config.yaml
hidden_size: 192
n_experts: 192
experts_per_token: 3
d_expert: 32
hidden_act: "geglu"
normalize_top_k: true
balance_loss: 0.00321
balance_bias: false
router_z_loss: 0.0001
norm_eps: 1e-07
batch_tokens: 65536
max_steps: 6173
Below are experts of layer 4 (counted from 0) of a mixture-of-experts language model. Rows are named router (the router's row for the expert), gate (a neuron's input weights, with its number), up (a neuron's input weights, with its number), down (a neuron's output weights, with its number) and show model dimensions 128-191. Each number is 128 + 24 x the weight over its row's rms, rounded and kept within 0 to 255. Numbers have three digits each.
Before each expert's rows: "mostly gets" lists some tokens that are sent to it at least half of the time. This comes from a sample of Wikipedia text that the model never trained on.

# expert 127
mostly gets: "ow", "with ", "With ", "featuring ", "alongside ", "Wol"
router:140125126130147153120145153139110116143146114125135110138098108140142109099198148112102122105113153086107161144154147139141102123124134120126138079127143117131102136101121152122165134139159132
gate1:129117131133161108105124092145106105122148112082067135127149104122130125099103124113150088124136117125181150104135156118117154146146152132107142169146116114116136121093155169153110055127159159
up1:091081152130134140103152094130096121112162117127126089137100113142140070142122118096127106172109097115118108123142167114116106120140125117132125138132141142134143142106132195124137116108122139
down1:145109175160199138132128120142158130150133126117118133170083107095116109167149147133127168130143125143137120184128166104128131144136096163116081158152120131058111155089145175071142132113083098
gate2:123206102092135160151110116133066105090151121115113101162150124110139122122143098127100135077112130124097166132113143092125121165161148170103150110097087172107085148105112152092138108161127085
up2:146159095121088126143117170107098115130127111097105128177158096132131104134153094124187152077117127124140143140132141136165108136147114175130121125118129162129102106136126108123138107124149109
down2:134151175144136074170109160156124144152131122125146139179135133134106162139139103140193126136138119177123133145107110109145139162098162149178127105139196121120154142145127136112114128157157133
gate3:152138088145075134106133163129118121155145139075153119132097106108106129130146141140151086133108146122123095102160145143116125104149154130166096141147135129128177139079113112152096128139174132
up3:142122112117142121118119143156111152113142110130151120124139156099159127134104093134117102135153120150141149150140108118122092097132157110138135144120058124123170094121096114057097175102129135
down3:146147080121154102152140122125155181102102148144131111108144144125093143115153110109086099151121115157113115142159157134140095064139112129146149107117066096144141169107147167126129148107112116
gate4:099148088109101159143159104094125093120116169084118126139114115099121115111161108181120126119098134129139140171145166096139137159142125113154126135118124082119081108098126101147110126122145118
up4:144121116130098136163153150116142115144125158099154098160132108101163127077104089131119155125101137110119153153128166144112141168156135091116122116103119143111106147114096105148136118168125148
down4:133141094098124132130167199092163117096147100142122123127150115117106116165069112135126135084092156087142104145176121129130157124146125135145095166157152102129159083112150132149134128110147084
gate5:141109152079133133152100108101075101152167162124130103126127099127076112121149102091125113114114127075134136148134164093167100114132115116167066116118092137156117138117132165110125182104118131
up5:109127095096086124149121112115102148129080119104125110144114147132136078153170160094136126095134126139127125104150137196096119180146125135102100146174082138158113119099182151160081123141125139
down5:127111125122126121083167121100108123143116135142108168098167119155122104152122171124100174098180126161109121155112126162143106091134109112115112060095154117115127185180118150129128075148142168
gate6:128148157112110119130118123130073130140155130127123062127179092155087121148134161109109118112110104153067120143127120121105177104107104152090134146120139172117164149102160084136120089122121131
up6:116100125087120134129114095167159148096149099141132187148133167095142183126092124130121149167123141126132114121124145124094101112156150131129115095135098112147132074146097159128120144146104131
down6:186125127140123141118118162109093137107153089126139155129115139113123119138137123148103095120129079137106127158117126166124133124115141115106133153120103119139148099130119134104120137200120141
gate7:136187094139082115154110066109111098114094106158081165145114151112132115051120106121127124130109132135117123128103137184152141156094126150139117136120084110149103099094130125090125155152118101
up7:145121096143108113110187120136137152133113139141176130115153128155120165131115135168125163110098091141127133101138064110119165116161115082158098141097121113118105169157118127176093103143145135
down7:159117106103146137175118113116129087114120150132121142119125103161110128137152065105173087179122158132099163119132127117121123132176117126158121080131103142140166126158125124133073123111095127
gate8:113137111198155131151170102094158118085132066110134152124134155118146129152110168145159077131129123122092136138120105129157127130120119146113132132100125151105124119117127118137093174140144112
up8:144178171121126119130112152142100155138168153113114146156152106113131104110185093121135131171137096185182104138121147118085144173150136129096152126157081147158143166100119122130163106150114119
down8:149108151093133136150117154162103118123153123141169095148109101107134158131086106093098102130121146145142107098116120162114109135154131153087150166151144126140121165111140126109151137113163137
gate9:122115125177102115101129102168168121137124092154174148120126139155109139174148108127094133151144150134170112105138137101154125118149124142131121134105121133123070139120098120114103064113107094
up9:134124129147090086149143097150102166158145123130150112171068147140110121107117149139170110115122143148181165137163155140123114121113149143141104109106124125116121154067128146070098116122132151
down9:124146120108135100127102096131135096117126097174138131184120100131145115133155158148137118131156118116082079117102182117166142123114130105144153153094087107120171141153126124121103096134113115
gate10:169067137165096153122116152174123123161147129128134124151113143131167108127138138180120146144134156148131183118137146140115154111135134150111139135169107126172135121138088145127153103111132168
up10:139130164151094129083108127150130148138142136113088127140126142137141138146115159130150151187116113100170119109118148168137115125110105121136167129115097120098068088116125125157156122081169130
down10:152148136142162133118131119113107085105164119108127094130160157159177121122104117142123130151135094101136124118093096116091133172122117117102151107142143111111117118128122125143136125066168116

# expert 47
mostly gets: "ron ", "res ", "re ", "cles ", "le ", "ology "
router:101110132144119178135139117178081116125153115123125076127144122117158141113180141094101119108112103142104181160110079158140107135085121148122127119121130177143126109128083127128118139156115136
gate5:121123132126118139157101131120128111186185102136129140139128105154147149140117081109156128088134098142108101127140122121169175116115068138126080175137129079169145158138125141157098139151145152
up5:154124141088118138140118121174124095136146111140122111156110159137138114120092135109109120175121120149141093085135128109146115148137125111182169104140127141132137149158142116150159095108193122
down5:100146157120128102102120132136145104135108151083091143148098116144134129145149133106129121109175099144160114140095117144134101152117126137138121125110061150142103175151128123107168119108139123
gate6:159124112066142131140087119148134080138104101112148130138104087091103145110133109146141136101114121085130164106142109170107148135082091131140175104116170132107152113120121150103138122158093153
up6:123076145185173134148143158111124097119126124137178103161139149158162150138127166090101091124147133142128082144142128092122083127128158120107115092141095113151103146124121108145125126098143116
down6:093126126119157104131103106140135160090138139149134159135165141138159160101128152143089116128112159123114092115108140144169134159121161110127162119102126176107103114131134160153114133160159141
gate7:155165098128145093166099156135128161100158098120155135115133172161136118118140151152118090094073124137102131102102107120109114154105087122153135121123131109131164111081100116101100129172122121
up7:121135127140175096117145122130141160085135108114153147143092094142142116098137105141058104130120098119095170087126105132115147100112111117162158112100144155137150122127100115114143141127106124
down7:113137105161166116092124111070074157154108151162171100118120132174105144118134162113160138118112146060136162142120109122133130101103155136140141101173129088130116082131144123171149098099116159
gate8:195116120131119169100123163168114130130117170118087085159114143121143131138081147137168131145131108137114124108140118113124115149146105123104184152139109120150135119136102112123092149140145128
up8:126115096116174144149139170169103129139166127132071123112145147129170133131160176097133112098139116127131168120115117124117087139085135152121130137121087157125141113144111128105126083114150125
down8:139124104149121089147119087120107178136124131146136105109152183147165144122145112146116130140129133111132135117099061087086192098127078138129110136110130115159105149150087139102128161137120136
gate9:114110138122108124144170152142058119124101120151177115145140136146137081139165137114118125088110128138133144121138133148128113083103107076132143149140124109100162127116129148105113135130117142
up9:183127175105126122134128118133161159125154090131151161140132137138144099108079097122107098149118122084091117115122142130163125142108189134092160098117122141140130172086145097089155125109160133
down9:123149139094111120093137108152104091079097139136102128152135113114171126093152115091172163114152121156100146112131148146091110121136148165124138089164106078134144149148140142153106099133181131
gate10:095125179121107120148149131126140140123142138099082086118092154125101059122103139123097148127170129143087134158119123117129075119124096154109158127101125179090151098102123165145130115148143112
up10:151118138118139102106151124154111125123128140094085134089125213059115132095119072092157085142146153141151115117130144141119138123092129140108108154108135146175132170137131128098137187120127115
down10:144137146125120091064107128116166097212126135157100111101127120154146134157119105118100123113174185120126129122123105128121117099105103181118127108147121142144147144115134152132132131107134114
gate11:124138095157100120121137104161100137131191128124134112114127147082165165123142170126112130102174142140086133099098141102160149113126084129150114114113120137120110107128132107101131140135111138
up11:135094149121112129130101152090160115102085126110099155101113096123154091109147078118122085126080118118104178173155096128112097130109125125109141109141148088154140137119125180123129124109132141
down11:173099156117147148143121142139108152139125105114139155107094119145187156128175140128152149146152133118145155110183147123138099118128090101140140091154138122120119122130118118110118096098112095
gate12:145121134148122158102116085109081134166116153124122111119155105116141138113145151081142129138109169133117135146121107125112131150115144156085184118106152130104118132125125111165131147118116133
up12:133092121153128155122154141105103106188105114090111111145108127118197147100120159099131129159133139118105144178131145112118098156130087135103147123101133140075089133077146123123108136109098142
down12:145130143120130089116125069147143139150115159059114059157170179101105139104121115155190123098154134086124135132104171089135130105076112146132124137139130105119118169111117112126130141116118113
gate13:125086110123143071115182162151117083148116164134161115170140139115135119103163114143133131116142137167098092140106089130147155096136112121145125140110130141133121120159100143135091136119118092
up13:078132147117136155081156100083149076126148158108146115128181115135103096139106135197111127123120121158121105139117126081156144142133105095163138126050144114116073142124169118155125114136128153
down13:157119085113119109123101145147148150144123143131100107116129134121137112169134096176135128130125180117148158097094118147114129124129121173119163134123131147151109103116159073143162131123122135
gate14:115109164127095130184114136159146110137149125143107153141108156102153105157089146125138117101143149147142166152141114147135128118155113176154143075160154125108169124157092122121118125122162162
up14:126163136122103133134123156166133148119129116139087140127123137110115097156101141139136105115153144120145129158081110151134148131161117149178176116145157124132155142129115126093114163140150149
down14:130112151172057135111144086135056133157153122091146147182167151161136128118131077119123088118150139150144122121192111127121102103116179153109113157108137150120126140126162116098148122143134136

# expert 92
mostly gets: "Street ", "amp ", "ron ", "op ", "Road ", "agon "
router:130153120091122200108133155188109122121153136147139070106137116121123161136178116099107094127096117144122136144107112143146114115127129121129149110133128136142126175116135127103158130159136137
gate0:151124146119125140118136146163158087170131083137107104138128144158118187125138141147148136153105084136146111115132132115168120147146101079156156156164134096137146092113120094134159156079164143
up0:114156121157078114109119120161164063134120137164131134175072104091115154133105112147151122122156094122169115110155128133132146137142173129121088105186132089150152174133113140114127130151130091
down0:157155133138143135097114174110107100124133145169148090147116120133112133138163172099196108129127103123102102110179125118093117142124113143127139143146107123134128094141125105100081172092141160
gate1:124162141156092161074131133153113140133159136137112135119128155090107129128140111139125122144120157171125149153120096111115171153096117141138131115121103189156158141108147140140106104108140149
up1:130148134145116132153095122128124146126152112132150102141144136089113117099119128151080103138150122111147088113136142112158092176151121103138128105120145098157135131117193169146100141111123127
down1:109151109119145152115141136135172108131139134119123131167125126148152130089125140184122163098080096123084106121129123143132112133142102128150180131131143115084143144119107099096135070145064146
gate2:118094130124108098121148140093108152132140124148190114087147118131160127159166105099144110085090133086140120131097152136126115120096152127121080146140126120136148172157133094112127125123143145
up2:088119108136113157144164109133169121164154120108152075132170079142165149134162134079109134115078116105162108113106099106114122134112149132134105115141114092125144118180113080159145155096165123
down2:177133122149090117155099099145164113139125085115096098121136170131089134130140114125112101101172104078144117169107133121119126145115103164141146124127128087185145132138156107138127181123126140
gate3:095132178129083144118080122148117167110096105117111097091118184140147138133138137116147115105132127104137111131125104122131143121131130152128155128131125134102111129121184113112113151129132133
up3:110121131142129128162121155089123112102133153106111144145164119133133108088093088158119129124136129157120126148110175119134127138136139109112163131152105125107148117173102110135133138174133168
down3:149158158131159159154117092127082111126149124096140151130139149141115098117131111122144110141189129077114189148202081126147123142121143103120133118086136115129120122110143113077092146124160121
gate4:136132160103133132143098139116121167114161146161128090100085098157112118117139135121159128147104143121136097150122117087180147100107102099100120151120130171097146128103138117118155158123151153
up4:136133122100148145110099174093126155170131129129152139098071121109139115126132149083111128154109132109125106131112132100171169125121103137132175154129160154060148143113142165155104138097121140
down4:141133111137160117141129114113148109142134138184098110146158157158153138135113140146106161146100148076096160167102086107131108142128114148130129113173187121110150130178163127141103119119116145
gate5:162138103154174160108121139116132097113172144131105098109131111109142157094148143105160109173110140139158139184144132144130097117156137066143126111122129129101119149127110113080156093146111092
up5:143180109162145151157091131138163208100156119109110140124134160145132131110107119116117114105124138129129086163113105177136087068137148077106174082124136112126125130126119097088078132147090129
down5:098109140143126137154108130129155167126153119131127096179130128115092112157159109177134134167095119133105097143138099103114115119124125108187141141099135169149155150146146147166117150113141097
gate6:146142153135107125128113168114094153071162132152092087110105127149166114098128106157133118118135073135072137121143177125153140160136156135156106179129164144130204138119115112148124130159140093
up6:134111112125143126106156112096146142144123144139157108176181154092080129151155098132104129084147168116117160158134118128113092110151144125145148111165112147139112151116125118159085124109112099
down6:113168128108147126141130109147150109117082137143142124159079147123192128118133155104155150105187124131156160103136156143113158104094135109135144106129122101126109132076095115092134124124102169
gate7:136120127139145136113127089109106131063171144133142128155139140099158161108103104106115127118140117103131131111129096149147145087156101097153141151171111073107151128102134131145151138121134150
up7:125105112107112135148125137109107120176104083155169117111124122168108107082144142117143094144137125115128126151105161131154139165095134137078088145087179155126094084122143128091093108146091120
down7:133106109133141155131121154153092166100121175103143120121112170150131098136129154158138120142177154141149135149112123094177135132111142147173147088138172148146165117128145133139124110166114106
gate8:147133128150129118153101099131117124127142125119100133149103125134116109138110117116181099151119139138117143101143088138139154068160124085121095175112129131145125060187161107109090153103132151
up8:110073113117139131091130132131145158106101099114126104145086144142126146146131153107135133124119140100106115098113177186185101129092104127105140133102127131146137125158146132120121138147154125
down8:145142142150144174140134114103112154132119083107146115131139107136104113135094104131109133073108096102159123091141116116123120141142126100157141125105158129156112109115162120117153116120106141
gate9:122160119135085140111128162122118101145135130113132101106136110109117100141159124085143136067141116166141095113132125092134126123135147121143107096115160114132119136146089149143094197132124164
up9:111129124118134088127172097110124085113110136148138153097156171153184152116142155153107159119123126096148143145152116151132198129105152156134099153140150121098106080067106114115097099171112099
down9:124184105125136160136129144116185147182123147113156119140138104140151079102170143141166119104126204122119130123160116121086112114117096096141131143126108115142103119084100141105122076146110088

# expert 80
mostly gets: "hand ", "summer ", "ad ", "bar ", "ech ", "verse "
router:118134138115141201109118141155112149111159107103135113114148124125120117097202138098107113095089125159111170161070122164115110095122145127099143099128133146141139140099126128108150129145144127
gate0:115105141130120114163129084152099138145110114084118134162142147125133120161131092173109141105178177122087132170127107170142113103160130136144116080180121127128143124091138104135119096133152132
up0:087146148126116112153100161128111162083134123134126173141120156079142140160121144151163110138087142116092113141126150097184101160111134174132156125119112135156100091156108084113143148077129138
down0:122156125139076103121095112089092127155123140125155145119121109094101111138120113127142117122130140164146131120138114117128095126097130128137141131115119185081131148136091166130105161137142137
gate1:106113116126058141078100123129120138131113106144164149142075152117106101131122138129121132101113165165128123160134133133115162142141108100138128100092177098098148133069071126107119147117149141
up1:104112112173128182095128104119138168115114132172110108198076157128118072134095148122148200108146136187113145112110119131130143121141122112178122140115119129126158140118101100142118125101157128
down1:127113115158138134174106151130093120144147143101108120136154170153114150142112143125136129158124154198165160088111117138117138157114139168131117161143120081166129106129149088155101110150142148
gate2:101132135127123107107128143115168137153116156117146117116102152176139106077130106124121100101121117099179169160114147102092109105128171086136087155113098153127102125100094072092130151110102148
up2:121130129099134116120147139109122139134109167112107094116143130094104116153114114144085142123073118107063092109109134189147099153114090145137075116117172147130130125114121143147123135094128119
down2:139102125112103169127102076106130109134154109154099121136100157099187129101106120164098151097119140148108151098097130120117155143137119174139183127133150087106124123134145155181095117144103160
gate3:142105113163115142151159159123081098112140162121179098157128101093131160126144167101129111101109112097159146121127120079112128080125153136146149121136140127130166095123121124138168106128110116
up3:153145114107129096143107148134162143147167116118147088122132153075114095102093103128119171143163160120122126160112179147112167132120132162137132138124138139068115138096063134149093153127126112
down3:168150145129168102096138142132134134121130115156131148142149116119131149132099146133094146088138115119148137144132171163114105141139140101097135089136137145138135091073097111126149127110117162
gate4:179124124124121150163128140103126164163121124092126137127117149155105143138126115140111147086153122124152137150099182110155125102061120094102147116096099139135151161156133189145126115129118145
up4:123154138120137085102129110098116139070099132153156114122119177096124114098117079113131118064119123087113121101159122119136147096140145139086092156164131092128146109108186105119121152140090156
down4:114119108124129108068119133127111156116116149148152104119111138188164126153100170157118135090106121157138149190133116135154116133086120105126133085115161159152137095167134095168153131122170102
gate5:122121145147102137125080112121111163112146138136140055087104136163135159150158123147125117139101139138098125146113106122155095172159094113165129110116157125092084139167096118107143148159142140
up5:131125128121143108147150113105143110058166129127134119176103108121113112139092075100111117142178149113126134119130145147138136136112086120130099127150102121143150112129229144101124104093113119
down5:153143129118164175134139128133151117188162147116164150152134124102139128154108184133119133096124126105128099090117126108122086142131131134096134149071122134121158120103167178128122111128091146
gate6:109136132123135117128162143122077063108146132148075139139091114087163144110143103089114078131115163121146176110126165126130146097163135127107117164123137081129118152096095147069099116143085159
up6:140139109147163121118140145100140114129138148119086154113084129126134139163139137151154156149113121147136145122088110121100064106173112150099104151080118103104138097149126124110135095123120163
down6:069161123111180131116092104117129095108162110151152111126101156101125128126148152092131092099152166104169161113137147081122117143118126135096163139146148108085106118116115091125128174124136130
gate7:143117156095102149165161125130125107098179139137126119126163126125099087096143136148112138134122106137165137188113160118094155110153098142103107141142151092127135117136144126083137138161167097
up7:150134093145129102109093172128096149110109122143132130112162121131153162126146097132147104106152203127114150085148136118126173154112115109129068103141109151130142134136121157096102151064081126
down7:117100117107118110115150140150135125132144128152136084136129162141142075071105132121117146140135126097117100120118148117127123129106137113138138123146157142147151153102170095081116129092097101
gate8:135090153137108134177129136139160108168148123113158105134140122093137107117109100140122162120119138136128131096115118173137180145063154155122095166077118126124138114159095129116086110140149083
up8:103144132107155148136103105120150165142155135111109150112114178143089137114162149120108172122088147166118097118086079159122121154131141117146117164097117130139173105136096099132105153164176100
down8:169110125172136166134106103143129092124134099141139150083146116112150135063130149051083154086128089130155138128135109142134108140101164151121144145102170150125118130064117113123160138163126137
gate9:123134115115099129150122161142113138124119094109164112121141117116110082131185133127129111147132128154124143126098162145105128149118150081103069134138107082124121111134174120128149126153150122
up9:117138088160110096164120120134152141106112114099136128151126161107122137118120141092158121140157111123102111126117153135120151149121126144110088127161126081123160125142159125155141142182127144
down9:076128165138088082088098127122126136127095143118114142147121157084175157127081159143122160101168134116150141121132134153142098146117153118120103098132130148106142115162171128141122125146135122

# expert 83
mostly gets: "game ", "term ", "story ", "action ", "text ", "word "
router:105092132129160167137145150145130106111128149135144087134105137096134123106189133126105102131079093123131150126107104115129116121099117145116114092064125132145169148105118148097133133128110132
gate0:099131149148139134173146176107107136140170112155177118129118134129133128124103112161118127147150144112160142147128161129089123111109142183135124098100160143118138132138085084134095121114109134
up0:080085155165142089127104166121121134144117130153129107167085106138109106138068123165116133128149119109147154105114129159096160160110187151121153124114127117136149165144117117164113143149133105
down0:099137133147120076097152104108126152144130165127148137177147122113136132136140154099138144130155123132099116105112101137094164127099060155133137149147102121162106115116138138144124171123149137
gate1:146172167132138148069121130155139066137165140148125129136129145149129125127099090129087122127131119161094123113124090136102110156153104111143116108135078110151140115104151123087112116139136117
up1:144145092099124113166154128117124132064092157115122130118128074106079138153124170123154132122120133112152129101130141128170134122146174113101107144139141113100164123182102129164099121123072156
down1:128133114114134162070119123137151138133140146138114167090154142106111112115140149076130159107096084128056158160121134138114155130151104123110118116142143135088132083090145136132172141116114132
gate2:142105149106180141122101122133098159135129080115139118116099175135182123120131193121123121135085131120121116155091113095139140157150140161139140107128130118163134101135128107134115146167118107
up2:144173098126126155094108099128114148140133125112121168138154118087108143117100156078139139122171127185140136122144134133166102125192130174154113134129139126099174146082097150108127139093099114
down2:138129082127167150155122155124121151097163114157120117116132152108164150095180110124121127141128126179107172156106098167144120140126095110127143122105128140141159103164175116114111097120112121
gate3:080096178131138135142156160120087178116147149124137100139143129154106124143150110122093102145136132148127110136131119114154116179084081071125136125100125140127127110118118123158080143132145164
up3:136134136118121153147113106137132132127090095080122133130153115113140105124110104100154147108131147105085133130082153133146135074164128127130135147116101128129114116101102068115171106123115119
down3:096102114158116146148103081111103086107137117141125114117145154064110137114117084109119122161115120133171172129123179131159156117122163146137093117156093130105152154140113142160095095113150141
gate4:172094174163096131146138149168127133158102126138138154099132125054134146163115145125110123137112171104171084160154112115127144127071126116110154143151149118117153174095108129085183153126087118
up4:161110131149103157111102152104113131132135134119144037134090112140172147127110114099168112119144123104084131073130126116098111124127179126133129097132158139114151129096185110138143140106106117
down4:107108144121147071123158152102172112082148109151118137174121117161153176145113137093135171143121115166107120126120157106098109143126127156145125095083113173101148122138143091143120199166147119
gate5:148093118125100129181123172149118150105140105119143124142141126139105123128137131141110085111125106127135164105133115130192127139124131142085172152131122115150131126156092114047104167150108174
up5:134165182157136153139159122111158145096156136111093139159163156139113112130080092128167119115151135078085112138120123136110159153139135110152148108147158118070101129133143115094133113151100127
down5:127072094087139166139122153107167152147144105154129133108121098141095103135187135140134166128123115120102123104128118109116172151113161150152109139124108083123118131145109111088130152167121119
gate6:119157121110193109114119137129153147080149124154119150145122111120176145109111133109129139153127096103157117105143137129175097165130148103113108122120124158152152127149097126117092138115113086
up6:131119118127104105114134134113104129144129126116096128146084119111129183119099118117177118142126115110119139133146160148130169103117073108140115128178110101109104131112141112105127125120086113
down6:118116102110122177106116183089126138147160103089160146153118110139106089104124130136118101164101133147130142083150112112119161175136165141124082139138138125128126116118117118110161121126168135
gate7:115100110145121178154106123098085125138125141135171098130111117079121115107108151138138154173099117133078128128138106118114116106113113109143147125116123108164106116133139147105172132155167130
up7:114101172145100133145127162130115120130149144176139149177160155151113103117156154100111134164095129123115145149138118145129118092144151101122143128132127171198109122136143166156144149136105140
down7:113145120107147103115131074090130146152096139123165096115125093158118145154108134152111157132081118132098156138081126117124139095123133158101131160172104142161133144132144106135151111116118071
gate8:118131127139131135091155135146130123140112100136090146151123114123080093149172159091130069134136150139135100150127099141117065119116155136111140102126131141108149108086169124167137098115143105
up8:110178173132170123115128128111136129132110163129079127130126160123104121160157146129142099155152130136113106127111101113106117078137163159125143137161139139100113150120116140122141108083115152
down8:104195125184147124110135133115191112080123139172105137134122099139088108157117113132123138096122108143154133125146121115160119119147134111142133145150136123142134133125118112125095096094148145
gate9:152115101158089140149108143122118145151115116145134138124138132133122110094115134088142151139114095125102121146109211135115142123074119150118126149114110079112171168108102130130085158126113150
up9:135143117150140147159111131129101161121122104111138184128158155154138120129114139146144128097138133114092100144123103136129122081087096099115131194100155157165099155140145102115093166117107102
down9:145112115131127115112107121145126098149129101131150115124187108108140112135137149134170120078102144123155082107152127176161133104112154147145107144140148110151077170105118125061162130168113092

# expert 170
mostly gets: "ology ", "research ", "ography ", "Research ", "education ", "ization "
router:105131148136123153133124125150104100128114098141120084135134138085139140105176105082116082117109130129094150151066125111120122124120114146093146127090144170150106147095116167096147130133147123
gate0:099099117124147171081096150138160179156114114138095155076105143130141120122124146125162115104154122115106109166133147118127126148102176099096110136120096155136139105110098177114110157124116149
up0:141155135146107108125077176150130130116117111132144087177137130155180093119163133119138109173122103113133102131138128147099130096081115110154103144144091129141096153136125109147130162144125164
down0:142079139086118128155157117110117113078087152121148158119132110189119150114160127128085110139146135110137150126131066106143116128103123112125096094112165128147136113159140162114133128138189117
gate1:169144145138156120120152133103119119133128090151116128115128106148117083146182118137125125137104058157126103125128121119150078109126112154105122150093053095164081098114125125158114105101136125
up1:124172114119136102129156117142076188073188123126159121119109138099179131133136147092107127125110159103104134128137123118102117095129103139151101139159127195177137178164148138148071086098102064
down1:143101160141133125107139156123131100163130060146162103118140126128102128084136146119175124148130091125128135115138116145154141111112124116083090100171160123093133129117098102104168159142093153
gate2:140143102094117083145131105127135159131112084153156132115179151125099117092098160128167081115187154095136140129085154163129088091129107193147154107095090124115147101080128133113106133137148136
up2:137130126139158152116119091157145095083145152141107121095114098113127159162149129136091143129084171177122108145136127085122149127146154099108145144166142136133117119133124124128133110139122107
down2:133154137131126112137093156150126103144129148156139139109078130102172119129121147101135119155140115166135100194108150099121107126126117144125110105111123155119126121144078125148093135135153095
gate3:151182136139128145136119149134104118144149131183118120110120122169134153124166153094141091121142111141100121109080175156096138120159152113118109142131126100159119132123070158098101113125130161
up3:103134100098087129101091145083164113086100106098173157065094128137133159162121128141122136160111084140171129138109153131107169145096162116151160090113092117098140105140163109096174107106115119
down3:130151122114123149141106111151127106093142119167168119158113106145100136157090134128147132124115144135177147160154122137139123127156131121129127096148125118137127148110137121153138091136097131
gate4:093139099113135148152138160166142115165094129130087089148132126125077141155122140180140111128108128099136110133095142121100107147101128132148104154098094165151150138141121110142120110119168041
up4:132134094165118152126125125147102101125128138130124079086128096107119136111130128132129126114094114168160127125126149125071106128091104103115140116136121168106114139133118131114143133138161159
down4:144124145097166103134145126120119093125088104117108138124090133138146127153176091110138147127144143147180161094130115120105103139106140156128106091123122094091140139137133137144169146131121136
gate5:115109127094090131092154130119117089117116156086109129170146139148140095097138139167117135061151133113166126150119142141152098140159154120102138162111152091136124144095116122099151138170148175
up5:181157079136149137183147087163154162140116132123109137093084112118099189133124147100121113125132155128127131109136054164132139134074083124168133117134141111112137122125123147111138126130140117
down5:154128140118138131137138116135097106082121104151095134133126155109144124129113148115153105085141144157128095130119089142102109104121157121134152091151142131092131116134100145058131097138122119
gate6:209127113149140166149133143128123110165135093159115097134099102085145116105160124132120132133095110156155156135129113124068148094142107141083208132133125140129159136131155158082140117114091146
up6:099109145104086114138136150160186126128126142127109141124116151141134080154129165116116129136119153196149175091138103122122088132107098149097110114136104143125077134123122146135166152159143124
down6:128061148144133166143172154166154129125167151145140104149144127096108071106097154135117142119113128078146122130141124118148157150141133093088140117118113090137142107104127127135122096148120145
gate7:146163133142151107124137134085120157086151099082125107089116121105163124124128138127134123155108137142114128171106122128123086126118082142132150141096164140152113091149095114119085154146137099
up7:166073109155142102172139142105131091115150120132153125159152123141086146096119143149115120112089116137105115106111140129137163156130135149129106096141080117105230170115122115183131121145135160
down7:121128111093116104111135097077083154084128147105109093136105122093118136134146102166149113125129156139138205096088126113122150123078135138163124138136150150139139124112094119134124121129159129
gate8:168111156146113136088110133107104144112125193120154134133126133166092121122121111140091116115151122195100105131124095140130149133141122147126108125147171146132107148142108138109095116153116125
up8:125145172110137175129111114156146154108096121144131083139139149168141161140115143135137105136136133125109124158140104119138099134099122108132132144175145155087166115048127101111137112111132138
down8:141164151119124139111130120117145130095115117122182128177100141139163141137143166114128107174153108173088153112142131128130112093155179132099126132118114120106152124151159150105142107125121097
gate9:141133139141131146120102157122150120083155129138155152108113117091150125165165121097114129150122131122168140078116132110156121133156148129123110110095084093160156161109122157152117147117155130
up9:108142133172090130117137122107137105102141132119138144126119145102101124156186145152119138105109086112149113094112130112088109156149167150113174128096093128152154129111072141101120114106145138
down9:082097167148128144088081149121131140125125124139123123126171137129125155131118124134113201116130129125142118100099122095123123189113104129179101106143141160123155118122137093151115148136153129